From a checkpoint of a small mixture-of-experts model trained on Wikipedia.
Training: a variant of Muon for the experts, 5560 steps.
Below are experts of layer 2 (counted from 0) of a mixture-of-experts language model. Rows are named router (the router's row for the expert), down (a neuron's output weights, with its number) and show model dimensions 0-191. Each number is 128 + 24 x the weight over its row's rms, rounded and kept within 0 to 255. Numbers have three digits each.
Before each expert's rows: "raises" lists some tokens whose logits its average output raises strongly, later layers aside. This comes from a sample of Wikipedia text that the model never trained on.

# expert 24
raises: "ğ", "quez", " Films", "atics"
router:099095090095105156093099111141157151149153103117106136154098117116155146165107131158158121110109097121137146101158151106095156105106154149152109097156112133143150100096143098108110102160108102108106148155106110145098145126107102151106145111137150155120099152116157153156131129143161098089104110157159157115158090115154113105153154102095142097107151146156118118098100097158139094135122097163163097155116100112106155106091109139133103156151135096099095107101150148129097109150090112113135145110104099099095133135098144165141096139130128097157115163154099106134108161105153101093
down0:136142132132154093167138151104170136095136120153128141137128102100111118109132131159129129119128092141150065131116151195141139086169116133125146163122106139116099113105134131141118146114128137114097103105140121123131147080119130036177144148114142104124139080149131111074125088144128129150114117097130148138145117165149133155130183144102108139147120132134070108123120173143148150103109127106102129131123123098125137128142087104083121119132122136108127112124126132144126125094142103157157126083144169161135174089154118117130182159108102154149113091175116165119128112108137092138
down1:150156125116150112093120130158144150090111117136126109129120099139110109114145104155115188114097173137155141157075183152139089148113168140065129104132157162168145097096145147124100135124120122126124121083157137126136166120111145163113128146130102145107127139118133124144168142128112148149126124071128126128117128144138133105139090087133135111132090117145124094112144177092110086156098129187145107127134132126123120108121140119122175152098117142118123098144079164135112105080144143146157134071101120141168155107107143134085113190105112147127116141124099142134146138158102153119
down2:120132183111104129134126179135122103122124146079138139124162110113106096112121149064154095143105091142113130104121127105107149112118150165091120095128156125086140156117141131125096120144124100149140147100128110155097131116152108135148128183131110137146102120155182118148098113081166110145133142111210130128136119130166168121120101154144142159086145163154147165132110136152094101149120119092150156147107093113126141169132150111131162141119121125134123164111128160103113112126132128127096124124132090140099108161106178172142155166100116164144160121141159102109151122101114155145
down3:092106147098130104113141125129194159155165152142102151110121156126114156152140103140164152094079097167104142157124127088156117128119148141116137146120115130120125080098117108144103095089069111091149124129107111131132126139098094105125133126153107145127114151096142115085160128152132098111120120139139106114156112153133136126138129138088190137154099111100147089179114095152147124136164138138116137093139123128145136134142102132141192172141148156106161160142096133155153123151102113144120114141113112088113143134138110154096114106128146132126157119088137118089137158136202097102

# expert 7
raises: " cover", "–", " /"
router:100098106096107153097098104140154153147151100119111135149100119107158144161111134158157121112109093119136149104159150107095155106104154147150109098157106132144151102092146096103109101159108103103102146152100114138101140125105102153100147108133147157127095151114158151157134131141161096093100103154159154113161092116151111106151157100095142097105149150158118116096098104159141095139123092163157095166114104116105151102091112140129107156153134099094097108107146152131094112149092103111136145114103104097093136132097147164138097136126127101157110158154100107133103160102157100096
down0:144159164099147143123165162131165096139131129130103121157111136171141153144144127134114137161121096118173125128136096128113100117122160103147141140130143141133156097126133135118134157121117133119158164118110118123171117132114082110091093133090132111125157113094155109136132144123138140099095157143160153092128102068181162127125071119111165129096161146174139112076128110131127153168156094150111157121158100190114096155074132154108155096119133106132124124100151112128094153126133109108126139138132166128129109124188127172074128148100128118131134095116124125154147155147147145092
down1:128133138137131178095115120107124140138150161091165144154147072101140178117169128148124127140086134160131115113126133140139084113117155141135154139128124116156149180118130149133121126107148110103135094164098142139135115151138102096142102132097139126115073136137129119128139123121141117098158143127089138127133142153118133142101111165143130143146138131103159143186164138146073143123147154128112086108158110113128161112151075096111165184150120088126132153148113138149148135157145123131149105099159109072095126173107141085128190158123084125114116168124114134164125148136144072122
down2:140108119135108137096131112126120120097151119158089124105126166148180124129103129123161130136103152127101093118093115098097121108103185148124148125159100120155148145154077124128122108167135112107175149156130106144118109151112130132101164113106114114082154114134143102112122132146156132167128147139137092105099161112164121123144138122110113074110148164135135132138119109128093145116064144091111142177167154111132091163081124091132078099078183110150140099126114113089119114125127121141129141119118119135156131092102118126145132123110131091126129123162187107130123192133098132154
down3:139121159112170109092145101111155099083133154101089128139169088175123153141139119168140113156097145167132115122141105111138135114149140089082136051086100186144125168127112140138089120126104125121134138131171121150122139135156115144105146137152061127130141080126117134118129127117130100155149137122146080104126154099171174112151115131129102115127129144171127119122143105148136086089108161182110119140154158147134122115129124140150104111124140139158111100122151145133135113143088106109142147105168116128086136125145104117128130125077112114115143157107101159089109137094113117094

# expert 22
raises: ",", " and", " (", ".", " &", ":"
router:123092122136074135139103096166139182169192115116112141151087127109164148150102124158137112120127097093113145114159150128107188133115128144181111109146111127152140118107154116103146101157110090104103155142128143124102138121114110139107181113114132133088117167104120179146136124114149119107100131143134148107145108120154155104193146118124157086113143146136105134124114126179104099128100097139140112140098134139115194133127160142106101151136118103124098109119145152136118131180079111119119123132102117126109138135129130159135112118139137093133111122166091130141097180085158110105
down0:127143117088113146148110101121124147144102088139137101119118140130169158135140125100124137157112117166099076126136154116113112192175104141116144140148144107123124143119133131095169134118142132100136133167152097156094108133121187144130109128095156119104117081120109128159120157115136174113102118111142106109099165149109107134128118109113122151104137149161122114101107129142194129073129111121080127112146134129154138127161104144135139101114111123102167150138135083129142119161066085159134149092135130131148123113150138139092133128136158098145107146127167108163137177073098188133
down1:170137087113138165127092121113095098154070123159133122116143106091163093168119085116148146102152132113137149156140110128136169125129121167128132141151139141095082106133125119139161135128153173136124113145071116160168119113153122136141171084102151105134095148115145143126095151118083115149157100116111188129128141109149141116149109166116126107118147185136072175141136136134122128135091125151145119129105108112148106156111159114124145179109166079098123140141122099122101123166130145109138136094092115113142157133133146115180141137109108122132178120145130119117107149153110107101
down2:129135140108086091112121169177114136140151099153105125120176147120135131132137110148126111097091144120128089127105165124129094075140094140148130190112109119156134082138130126146122156138152132088129118109152122110118127099088131129110109107100132122175128107101165111121162120148134115090088096145142154133158115144148145139151114104151098114092170121136099112111150105125134200107110097147111147104126123104060156149135120111088145126130157134165119150117114138138162112125086126092143141104127152102157159128108134135155149119127142125097128100168156097125103196100153150106
down3:106096131085112093085130100102148116132133122167141178128102157094116149110130110137131150131104107109146105114094154127126138111133155101132150114127129085106169136146107106119064135119116155110112131143079116153158122118132142157113154161130135147166085099124169121143127124106072131125152098126152106139166124140138142148127120123134138117081143130153079105134096108116103121109158112074133097142110079106143160095174092168079118183111126150111151140100128126117080143126102116136116129129096098138174142124150129088124123114077147114163138129116068110119110126118144124141

# expert 14
raises: "0", "–", "th", "5", ",", "."
router:113105106104125134094110121158166161146136098067127151126086118104164167157122168127135110122088124156110138119127138125067145122127147145142087120134095149160159106095139085109110116152128114107120142159085094139107122129099122148096178097116163142104126204129126177160128130149143076122115136142137164136141111139127158122167135114084128123126148132147106111109132119182130119146100105139147099144135115129120141116103114140142071179166114093121121067092130120128118112127114097127150152127129121091121127142126141159122104121100109124137127168143100129112110152128140064124
down0:150122122130148170107137093119173168156111121085118183129095087149105136157155090133142095089135107141126155149123129121089119126143129149132115110124114106172164138140140145145124114147146100175129142104109145169079124110126160101105135105120146131133114119107122149164164138139100119106166134101146114085175107142145112164131155129098119132153115127132149123139100153095100107083101081171156115123120097148076128145128108123126090108106141160071139156129178122154115123140105113111130174108145152140088123102116132093154150106122091132123135163089108118119082165139150126120
down1:126137131092152100096154106124081154118161115105106140127145156121105129127145095083124106113149126131108112103132083089119144150131131127126124131112124121105098105154062104149131130087151084067131101124150117140133096163121136112097107133137144116092147092156097113096134116085088142130120164171123161152115140078138127153142173109104104186175118159150148122105133157092135134143137126082128160117097135100116134107153108131123134122110146144112114112108133119082144093103111065137153115116112111120143123127110157148077159107137068119128130133137133144139130085112134131080
down2:114116114136111121121131105163126150137117139135124142142143129154117150143127151134141111127141117108120162104146134165125104135171165117154134157116118116143144116166103154112164102130156104098074160126100093118104150107188150136135090066122119123123167120154107114131114092139173119111163116120138171139150110133135130129156156148109138105165110117157138109135083133167134222139080157132100133170095150129129160121126092132138097129116136117160130100141129148124139090148120153104102089113160141124102152102035141114112137117140170140156145156129106125127114145145102119154
down3:116105120109160092122079124111101142110103105126138133176105136115132144111155129132134127179115097159143126099138140138138117072140127133113144118139179167124148109103081137141122110153120131136111084133097134171124134129108152122152140120162138076157100110133129160142089181145145102126130090169107130105133147107134142093144104128103139113137168138144145139136077086172132116131110138121104150134115135055186147121102150175127136087144165097128136141114109117081141107142059149156114143119122110134126093120147122143115156107082138088104105132124170133095131113141129112142

# expert 32
raises: " |", "\n", ",", " |\n", " (", "."
router:126120106139115127131123133113149140140191091136134122150114125092161138127101141127146134099087089128126141102132130105079122116130127164142122109150115113126133101104154095102111118150132097131124111161114108130119124141108115130101148101138151160109126165113179142134128127124142109069126110138148167106136079113161137075187175107088142111112140142131141108096114116127134117092169097129130095156116109135132140114097124135136112164157157082097114126108131160083122077143108099103130125110115112089112116154105134183124084133152146116159101178146103111126087152140168090069
down0:059113101156139101155107154157152148141136139080146122131121101130142115142128130140081129158126153088123110142160141133119115153108129173104080080150137176171125127138119135136126143152130129146091127122182146164114121131070144130134105129160137128122112147176112125136145072120147103076166118116134073138098131101113093086153129119093140107116152150118091100112154102201132148104087133113092139124120133089103102099128104159127126132117137111141127120146152151112112154156128145102130139140144118131091111124138120116156130114117133062137106107135142141100170154143135107149
down1:111119133115160099123145119162140129107113184080133159093125114146175141091141061158130158117152141152132091107103080130142106121167094148132099127182115124113112115110147145126104136114103123137135111158140092074106153128136105163101099148083114128146133150107098132104095103130099132111188181100063176164148122094142094139128101147125098163149120136117125129124128169136143131086124100162103111167112143135147114104132148131090162156124110125138110116134146100110106134149146136117141133157133119112160105113137121127173109153131144125111112120126128143180149121098120109106
down2:124116171151155137150136143149090098102139100097145116103160138157166106140135122082122151094154125115172119142146141107141125162170149185111102153104167115165113118118176113146104138143135132113103141118101096089146109107130135154144102122097109086136118119136136115134131129145112103134108176148097144131099177145092154113127112155102109146116139104114122119062114177131086086108117176172138163152110130109096156131114126139150165164113146155148152107151148129125125135108141126138158124144088152138119129151100138133173163080144164133142125171115158123139181134107131149119
down3:138125111123116129134107117144154107115137121121102157142100084122115155142124147158124100102134118070100144180133191204101141111107173149145186113151135102115113103115118091148159127120074118121122113148114160130107134146112156126152133156134115160075107094121148131107094143163145105091168092087135127168114104149103133135150136147110151120141087141134085130106167101149135123131135121157147113173148139125136141132131152128134106116134115105113119107111151105117121168113094136155106127105152158155150098145055107137147139098102159142124132092155148149136139118131160147087

# expert 5
raises: ".", ",", "–", "th", ";", "-"
router:117114095106111175071113099140160156161137104120108107174117129142140120132138161128193145120090112106137174134143164087115149117112141149152106079164147159109165127136130087128109112170109103116111172156098101123105120129096118163100125086123112140120102146130170130135130121117134096123065112135144154140150086103136102123119170092079130119128129130146104139098086119117117080114110124151152098139129123115095155105099105173104079139136149118126111121118140147141100119134116114111142133116122107096092132122093117162121134132096112134142121153159120112122085145095169085115
down0:110119183159155166132124163111116124119108119098141172170127116138113179062123134101119126147125160130134098110086114122119065142129118153142106147158112159142143129185080118130081129146126152113157118119163129110145091126104106135168150169141119103099143125144077136124089135145138102152123112120140129142107120101103175138111181138171134110146123124119149110158136093098128119120136128089134133110143097126140160152110075099166109142101105151122125115124130105135144154117174119153141118102095093119124154138137103139105141111125119108132153087104124096088113169149074129125
down1:157111115154172118155144152123133157128128117138146194125091142128121109114139068125134077084099126104135130156112144138155098141134084146131136107137102163151139138099141115064091098149140160204156162144124115132161157147108147112163143135088184142142144133123098101129127086110126125122141063141092155096093129146114088140151103085101134081112114134092110142118137143103122100151110132097148141154123119102108135103126118136091121129085133119118103149158128163152140163096140136144123117161121153135114143164141105142118130112103117140131132114142169137122087119130099137121
down2:126098101139168123122087136130158086170137109107148079108157083107156135113110109151151159126140143131098114107128092125141148117139097158101136125111112110144078119081118177108081131098146123115130146117138129153122112122152153101113155111098134135145138124109112158160116143167134148096115111123155136133087091168159140134093070145117156115095156151104152147114160103127114095121120109126070059142092125161107125152147134135122105114142152109138130134158170169124131178129152148133108126156117106130135130163139112057132149108169134120116112108124123093121148110105155139104
down3:130107117129141103131173074148112104101130101110110154112128150092168149137171159135124100145132130112117153117169148146113114124133137136107112119103103093120131095102116122142113114077142067112178174113170133091126110122094093101159114202121093145129124124120169118109114151099080159154103151139116104141126127164149120146112147149140140135103119096099108062137076126133123133110146120129105144144134176128141110144142093147154108128126135084144098123085116119118129134170128133143126149105135109129143116130164127154167094142111132166085126118146118148097131132132124060134